{"n_layer": 11, "d_model": 224, "n_experts": 128, "d_shared_expert": 64, "moe_layers": [1, 3, 5, 7, 9], "balance_loss": 0.0122, "lr_router": 0.000978, "vocab_size": 4096, "norm_eps": 1e-05, "batch_tokens": 65536, "train_tokens": 395400000, "steps": 6034, "dataset": "wikipedia_en"}
Below are experts of layer 3 (counted from 0) of a mixture-of-experts language model. Rows are named router (the router's row for the expert), down (a neuron's output weights, with its number) and show model dimensions 0-223. Each number is 128 + 32 x the weight over its row's rms, rounded and kept within 0 to 255.
After each expert's rows: "raises" lists some tokens whose logits its average output raises strongly, later layers aside. This comes from a sample of Wikipedia text that the model never trained on.

# expert 11
router [ 59 127  68 173 100  95 121 116  60 116 103 140 132  87 108 114 108 126 131 106 106  94  82  95 134  96 146 141 188 118 120 156 149 108 101 126  91 146 194 134  95 127 132 131 209 130 105 108 121 139 114 120 129  89 148 108 106 153  57 124 107 124 169 125 130 187 135  92 177  84  95  95 115 143 159 120 136 131 118 119 116 160 142 144 138 176 133 174 175 165 148 157 132  32 132 126  91 140 121  77 101 107  92 181 162  62 135 105 148 107 172 123 108  60 117 163 141  89 124 159 100 142 122 109  93 150  77  91 171 185 109 135 108  76 136 163 167 122 126 136 164 126 165 157  87  83 140 200  99 109 140 161 105 109 123 104 116 133 171  68 137 139  67  87 171 145 140  76 122 113 149 132 167 157  80 141 156 104 182 109 119 133 144 119 178 105  89 169 137 100  78 143  72 145  94 145 167 117 174  93 138  50  90 162 108 109  70 141 168 146 102 103  99 150 109  81 135 121 141  70  95 113 168 102]
down0 [133 114 157 129 145 119 183 141 148 181  68 194 137 122  94 194 134 167  89 169 138 146 139 159 138 104  96 135 155  62 133  54 126 143  95 130  80 129 153 155  79 130 170  90 108 139 125 142 109 137 168 105 127 103 100 158 136 128 120 124 107 103 108 154 163 145  79 113 170  80 155  61 103 166 165 127  91 109  72 116 125  95 177  94 102 156 125 149 127 117 102 106 136 146 110 129 106 110 149 131 144  87 129 111  79 176  90  69 110 132 153 120 126 152 134 131 150 143 202 129 149 101 131 142 118  55 115 116 183 139  86  99 110  72 164 199 177 109  72  70 183 137 139 139 118 137 116  83 116 116 145 103 169 154  92 120  95 159 117 202  93 101 141 106 113 155 106 121 169  74 117 205 139 141 113 123 149 116 109  72  81 126  98  84 114  82  85  96  92 142 115 140 134 127 153 168 188 151  92 171 149 150 118 155 120  97 132 100  91 174 223  95  68 101 128 113  87 138 133 144 163  85 163 129]
raises: "ul", "vel", "il", "ous"

# expert 83
router [100 123  91 147 149  88 165 106  99  91  73 117 112  71 114 174 129 142 138  99 154 162 147 148 160  87 142 133 166 127 136 178 114  75 128  77 110  93 143 152 111 104  97  56 143 147 104 120 104 119 136 210 112 144 111 148  54 178 142  80 105 194 205 120 101 132 124 131 138 135 172 138  72 119 137  80 118 125 132 124 121 151  82 197 133 101 132 156 128 137 126 118 118  94 131  99 120 104 133  76 126  93 104 181 132 136 136 104 191 121  52 166 154 153 111 158  78 157 106 166 132  84 117  73 122 145 107 167 147 179 117 142 161  63 111 134 127 102 143 158 148 149 173 136 117  98 128 107 116  55 188 159  91 123  63  93  18 192 140  84 147 141  86 137 183 138 146 125 115 132 169 146 146 151 111 134 126  85 184  73 177 148 138  99 126 107 155 141 133 127 154  98 135 151 154  80 132 144 134  91 109  77 162 177 137 154 128 115 131 133 149 123 161  73 137  90 109 145 164 138 130  75 159 104]
down0 [148 124  96  70 117 156 142 136 102  97 189 142 166 153 112 102 152 166 168 124 114 126 185 112 149 118 140 129 164 112  91 174 116 140 157 180 131 100 167  44 128 160 166 184 123 139 163 108 132  67 112  94 141 149 105 126 125 154 186 116 170 137 125 161 138 148 104 112 121 123 130 121 131  62 156  93  82 118 114 145 155 146 232 112  61 161 134 147 101 140 162 191 117 110 137 143 104 100 106 112 113 127 150 119 126  97 132  90 148 187 114 138 140 178  93  84  81  92 172 129 130 163 136  90  88 106 134 117 131 165 151  93 102 104 129 116 114 175 125 166 121 160  69 130 170 197 152 100  97 130 143 132 135 126 155 111  46 115 132 131 141  95  65 138 112 132 124 158 104 148 168 112 122 147 188  76 136 104 136 137 108 183 148 167 105  94 129  53 152 140 141 168 189 132  76 120 124 178 148 150 138 106  22 212 113 129 158 159 100 198 117 183 135 109 115 171 141 137 139 131  97 112 128 162]
raises: "on", "as", "ons", "ated", "ation", "ar"

# expert 93
router [135  99 103 125  94 120  72 110 100 136 133 122 128 121  54 100 105 116 145 110  78  91 196 154 124  91 130 153 169 109  91 142 157  79 114  77  98 131 153 109 113  79 151  96 160 118  65 104  50 109 104 154 151 113  98 164  82 165 123 108 104 137 166 125 120 137 126  70 167  95 106 123 133 125 125 106  88  80 140 145 159 138  96 140 184  88 130 128 157 131 162 154 173 102 133  51 122  74 156  72  95 126 125 109 131 145 135  71  87 160 123 118 173 101  95 109 155 129  70 199 112 138 137 117 128  94  84 118 226 118 101 124 166 110 143 142 107  84 177 153 143 171 167 179 123 111 196 137 117 180 125 183 147 118  68 149 111 127  80 166 126 162  78  98 149 137 159 136 149 116 139 161  71 155 145  97 160 161  96  83 131 123 167 170 178 135 152 127 153 106 127 103  51 140 121 145 160  93 173  69  91  95 170 164 128 167  69 145 128 144 161  74 159  90 141 102 128 134 141 109 145 138 143 135]
down0 [139 111 122 130 152 145 125 133 136 161 168 166 161 154 160 144 165 171 112 154 133  93 144 104 186  80  36 143 116 139 236 178 159 169 140 105 187 113 120 161  95  91  86  45 114 160 123 126 141  78 166  79 119 104 136 155  80 149 127 123 133 122 122 158 101 115 109 156  78  66 107 173  83 127 149 150  94  91  64 115 163 137  84 134 121 100 156 168 130 168 135 147 152 172  89  75 163  88 126 115 142 122  70 133 155 103 189  90 130  83  95 134  56  98 163 127 140 176 124 148 175 139 125 140 100 143 156  62 141 192 172 131  83 150 128  74  83 131 131 107 111 113 155 122 134 127 157 130  85 132 128 181  91  90  94 138 131 172 119 149 110 142 122  53 104 126 117 148 107 110  85 136 121 171 126 143 125 144 134 148  86 111 110 125 186 147  95 147 117 152  86 140  88 127 114  87  79  93  74  95 100  58 108 117 105 121 125 180  65 151 183 139 150 141 138 104 161 128 125 111 126  99 135 137]
raises: "our", "ord", "ach", "wo", "ven"

# expert 85
router [129 145 117 127 110 111  64 106  75 160  80  79 131 168 115 139  95  83 118  69 147 106 133 102 143 127 129 148 147  74 104 138 131  97 157 108  82 135 155 144  75 138 117  93 182 120  74 130 120  77 133 148 160 133 120 121  67 126 140 114 123 179 165 116 130 210  84 106 137 106 102 106 106  95 135  90 132  93 139 169 173 185  79 151 165 119  98 165 168 130 130  80 129  68 122  75  91  84 213 102 126 140  77 140 137  82 172 105 166 144 115 131 149 125  83 106 131 149 110 138 103 162 155 125  86 128  92 132 157 152 104 170  84  91 132 103 130  90 125 186 207 168 141 191 116  74 166 128 106 144 115 157 118 130 126 121 143 193 112 100 134 101 116 131 221 156 202 147 141 164 137 135 127 189  94  69 123  88 123  57 124 138 163 136 136 143 152 123 123 142 167 139 114 161 128 164 168 101 109 146 143  41 149 179 136 134 104 154 145 165 164  96 146 134 100 103  91  99 152  97 146 100 137  93]
down0 [126 125 125 145 121 179 112 134 153 119 113 112 172 146 147 114 117 111 138 128 114 108 141 101 118 137 118 123 118 143 107 138 178 150 178 100  78 119 147 168 158  70 106  80 163  78  97 107  84 149 121 159 123 175 110 172  93 150 117 170 179 142  95 136 160 160  74 158 124 165 137 161 123 134  74 131  72 164 183 144 135 129 110 173 153 172 105 158 160  79 164 126 167  70 128 140 121 136 116 108 117  97 113 155 105 137  92 142 134 111 109 133 110 178  88 137 150 120  89 210 134 116 146 158 122  85 154  66 146 147 173 117 148 186 153  89 127 123 141 102 165 120 175 135 138  63 131 110 108 132 158  67 145 182 188  86 120 124 132  79 112 136 105  86 115 128 102 166  91  85  57 115 118 147  68  69 153 144 157  32 134  30 141 131 102 117 168  66 165 133  91 115 123 100 183 146  81 144  91 127  97 141 126 117 141 148 137 134  77 163  53 144  64  72 134 154 147  71 129 134 128 139 126 181]
raises: "ash", "ens", "ear", "as"

# expert 38
router [143 106  61 138 132  72  96 126 124  71 145 113 119 110 140 111 154 131 124 105 111  95 168 126 166 134 130 148 122 106 153 164  94  72 136 109 167 125 177 103 110  91 139 119 132 112  99  57 108 131 117 135 145 119  67 163  70 160 132 116 123 124 155 136 179 186 151 114 150 117 163 153  37 127 169  74 124 120 115  71 147 105 101 149 114 172 144 165 128  98 120 108 115 176 154  88 114 139 150 106 131 116  70 157 116 101  79  86 114 159  87 162 154 154 111 149 139 116  86 171 173  85  83 107  83  87  99 124 154  98  24 177 128 176 175 150 162 137 170 106 129 185 143 142 111  52 135  87 127 145 159 185  77  68 138  79 106 213 154  91 139 116 135 110 185 149 120  88 151 101 143  68  97 165  91 145 166  86 168 100 140 132 142 112 105 112 158 166 147 133  98 161 108 145 142 145  96 139 136 122 106 123 167 166 163 149 101 112 152 139  88 104 116 130 105  99 107  84 193  97  99  83 156 103]
down0 [159  88 182 115 121 136 115  89  96 106 191 133 188 184 124 198 127 136 153 105 121 158 127 140 102 125 118  97 125 221 127 152 192 173 159 100 122 140 124 160  94 140 165  74 105 125 109 112  65 179  93 110 120 122 128 141 144 132 136 158 162 147 115 147 176 135 106 159 159 186 163 120  90  94 100 207 145 167 130 118 165  78 132 103  97  59 102 112 126 127 128 121 138  79 159 125  99 180 126 176  96 138 102 122  94 130 174  86 140 100 187 132  66  89 165 102 113 139 124 119 118 133 115 145 111 134 124 120 170 139  95  84 132 126 144 132 134  96 103  91 106 132 125 191 115 178 186 133 146 131 123 121 108 165 119 130 121 135 110  94 133 168  91 147 170 162  97 113  89 184 148 138 114 172 113 121 148 127 184  98 206 136 124 138 137 148 188 156 173 121 127 102 147 114 121 136 105 134  96 120 206 144  96 159 154 104  44 158 140 140 136 211  78 138  92 225 144 107 174 158 160 161 123 128]
raises: "g", "ared", "osition", "ris", "uc", "ten"

# expert 90
router [158 125  81  95 134  80 145  14 162 156 110 115  97 120 137 106 132 120 138 116 159 117 149 130 171 155 149 184 142 134  82 135  69 109 174 120 108  83 130 136 137 129 105 116 174 171 107 159 146 153  71 153 144 121 125 113 141 167  96 100 129  79  93  81  95 105 133  73 146 124  99 142  59  81 163  95 141  87  22 118 142 118  86 166 140  86 141 116 107 110 188 114 115  82 127 135 135 125 110  90 104 145 148 146 132 147 166  72 131 111 111  87 139 134 139 162 130 104  89 120  97 120 138  79 110  96 116 107 152 188  85 129  84 110 150 113 131 119 125 165 155 175 195 148 143 104 159 196 147 108 109 140 115 142 148 159  75 205 132 125 146 147 135 137 172 172 168 108  81 164 153 134 115 138  82 172  87 184 126  98 147 142 151 133  52  91 154 130 158  92 159 147 148 157 116 146 139  55 148 143  97  67 197 136 116 123 109 114 163 167 131  88 126 131  90  71  89 150 155  70 103 127 160 123]
down0 [149  64  68 123 120 126 171 137  81 131 132 128 143  47 152 118 155 120 116 170 108 145 114 152  72 128 126 175  78 106 108  99 108 105 155  70 161 144 129  88  79 124 119 114 106 110 117 172 143 139 140 116 124 119  44 144 133 126 126  95 117 115 224 129 146 135 146  91 133 127 132 161 118 123 117 174  88 102 125 139 187 114 133 130 137 138  54 100 170 214 157 142 142 124 154 168 137 163 191 117 179 236 104 102 139 164  96 169 153  99  95 102  83 123 145 130 120 120 105 200 136 136 148 119 121 117 181 117 130 142 142 169 141  75 138 156 127 146 103 141 118 101 125 117  94 104 142 170 134 128 151 217 124 114 163 132 123 159 149 131  98 133 103 172 132 160  95 122 111 100 180 153  96 120 114 141 155 140 141  94 145 145 189 142 176 130 185 160  94 155 102 186 121  70 170 136 125 162 182 115 126 124 133 109  78 199 101 130 115 146  87 132 111 132  83 232  77 122 107 104 115  90 111 128]
raises: "es", "e", "ce", "le", "sh"

# expert 59
router [112 153 100 123  74  88  94  87  83 116  91  83 161 101 110 122  83  67 166  83 146 142 112 125 119 153 188 178 131 176  54 138 179 103 104  87 115 105 155 145 132  83 113 117 140 131 106 114 115 147 104 143 188  99 117  72 128 151  92  97  93 126 162 157  93 127 112 119 123  99  97 140  92  82 131  74 135  31 103 124 146 113 108 177 114 138 147 174 184 151 145  74 147 103 176  59 110  99 134 140 186 168 122 138  97 119 127 124 132  94  92 175 117 135  96 105 154 110 121 138 129 167 118  83   8 125 106  87 115 160  95 124 150  95 100 163 154  99 201 123 150 207 168 186 104 108 185 142  97 126 117 181  89  88 141  80 156 138 180 129 133 101 126 123 153 138 135 137 108 149 145 131 140 146 140 102 136 102 118  66 148 160 146 129 100  87 172 132 108  79 115 108 144 110 102 119 118 121 145  74 141  86 146 167 129 134  43 123 155 137  96 103 135 160 130  85 110 105 149 114 117  84 128  96]
down1 [154 123  95 195  80 151 134 211 137 154 132 159 181 127 160 121 156 119 113 166  69 150 121 148 156 157 172 135 145 200 148  84  55  97 100 102 111 155 102  76  94 129 163 142  95 126 145 152 155  89 120  89 170  94  76 171 119 154 151 157 144 125 127 135 126  87 198 147 174 208 139 100 170 147 213 100 112 152 149 155 132 108  81  61 122  85 108 106  96  78  70 105 100 135 108 124 119  73 162 161 133  40 180  95  85 118 137 164 153  91 145 130 114 134 146 129 185 131 120  92 152 124 116 122 133 154 120 151 104  89 123 154 156  68 108 137 141 110 155 177 145  87 155 155  84 108 142  97 109 119 131 109 175 141 131 128 141 114 163  80 113 139 197  98 107 112 163  69 127 128 114 150 142 164  85 161 166 183 106 129  98 156 140  96 167 175 160 113 138  54 133  87 170 106 102 140 105 103 118 140 107 100 143 101 103 133  93 125  62 154 105 121 154 124 144  91  96 104 154 149 125 126 109 145]
raises: "ens", "ement", "ae"